Weights of a small mixture-of-experts language model, trained from scratch on English Wikipedia.
Size: vocabulary 2048, 13M parameters.
Experts: 32 experts in each of 6 layers, 2 picks a token, a sigmoid router.
Training: a variant of Muon for the experts, 419M tokens, 3576 steps.
Below are experts of layer 6 (counted from 0) of a mixture-of-experts language model. Rows are named down (a neuron's output weights, with its number) and show model dimensions 0-159. Each number is 500 + 50 x the weight over its row's rms, rounded and kept within 0 to 999. Numbers have three digits each.
Before each expert's rows: a language model's description of what the expert responds to. This comes from a sample of Wikipedia text that the model never trained on.

# expert 1
Plural noun endings. Plural suffixes and plural nouns ending a phrase, plus closing parentheses and commas, e.g. sensors, artists, passengers, men.
down1:418525585579541419459372552410381480501434458362613447501577481537545487499480515528499505541376397508464532514472556475502490583461582501529476501442546536524487513506432454457518462497469497435513552428486513537530481416527518517509478492540487478464433539548536539434593483460506416563467495424417486558474461630439437541626448515491486514543486501543473520510480453537549435553462605459503532526500501559482538485509433478484570506514481585594527553529495513511540524521505522

# expert 0
Word-initial onset pieces. First pieces of words starting new words mid-sentence, often St/st, Po, Mar, dis, sp, un, as in st|udy, St|age, Mar|tín.
down0:461540525471477418543484512457462481555516537576525630485586419592586522505497436447437477496521462448476503477475492378439467495514556453529457550534415437486566423460480491569490490438560550473501509439517466508483492519406489538454519498495483586557471475567563409417470427535617535507542514575532507485471549561462411550498558415491581476477535441404629459575562601555528472485576471580500543526472483513495480507457541479429562515477500424435518490438556553462495476486532513

# expert 13
Determiner the, word starts. The word the and word-initial prefixes or early pieces of long words, e.g. s-ur-gery, di, bo, inve-st-igation.
down0:480512502419427540565522419562464551438400486388446500528517516422500412524440464454455587542532527462529483422490491537441452567488502531568465518529481472460561532525617593481513471492573559541520482499557578499510505476556480474510469419482368503461490497533493488535509461462457527470572503500493481482376520481402481574460492572585575386603446545477593563465511513446522531476461428526474508529468561536519513625497511486476499569534548496480483577505413549412501440566528518

# expert 29
Prefixes and list bullets. Word-start prefixes re, de, pro, Ro, Ra (relationship, raised, refining) and line-initial hyphen bullets in infobox lists like - Date:.
down0:486482453516420389521485500445527507546502501474540547517514555450488588555400528569526538480510521453467507481519504487446501526533558560517585460463489488432596444501596411437537525401623531557543479552427523565436500474487610508576458512581509469505500495534467538444531472570443370561477453536531507573536585452527488465504513456484507527448409461521375497464460494469586542462544540563536535495588478450570456463446551445415510475535461550413446504452544481461508485468587430

# expert 19
Verb endings, article a. Past-tense and participle endings like -ed and -ing, the article a, and words like out, part, high after verbs.
down1:459522495506466523540408586447564524490570529450453486506538491477557449481472533505489525483526491541427532460471487541551547556448437480554534455482513537495527542492458413471475418566456492440431548475550451459462635544560422526572498465387495484445614453515559504429415431566586472510503473417414527520503470451566383569422524553477469551522496480637534468471559549361544504537467509503535496509433462477459556518538511511511603502503537472506537528548505376496595517472507500

# expert 21
Numeric and period pieces. Periods, semicolons, degree and minute symbols, digits in measurements and tables, and r after capital letters, as in C|r|ookes, G|r|and.
down0:585535511567500403500408551520530432597505474532574421610471542507538515503535545505545413509510464482515452586443523403529514433519437456529393504424416500472454495477487595567493468460451484428518539431455500485520571469514518461517510542580552537460547483427467548534548539500450498435527612458493480473555492493510532552484519483432592474420553552462476521425561384382571510450575511490475534567535472460504410542493434567484577477498553451497532481557399494462510501514542555

# expert 11
Lowercase word-initial fragments. First pieces of split words, often short lowercase chunks like f, d, ma, comp, ut, da, s, as in utility, daily, size, gave.
down0:555529458570505513503489455453436496551482462469546438564575495561489465516492460455549555447507507467530544453429497607533506546470464456426474504506512563569500438498474458440495521454507387502524606459490569520444511517554574490466599420542522482508530488424483438558433510548552508536544515433492519493467521482463615599496589432514477557509509528457398422556504437518406578463580486528559503493391583436412540509525449500528395610510499630526551481502475484476454462473424475

# expert 15
Middle consonant pieces. Mid-word pieces like ar, l, k, v, vi after consonants (e|ar|th, Rostre|v|or), plus No, Ar and numbers in tables.
down0:436549460410464447508467564465586499538522523550536471459474565473489497514475525459491545481463480487466552600408487493526444535504473503439563602580502554548424571632486414502467444520544565473548497541494565505539545546494503437563572520459494467464546409446386561448506490572567553477534441600516515434518497547469553523597432502493452522455391509445476432475531452500482473547513513459585493466440534390498457465514550501450587538483585519536423478412457459574470463531511412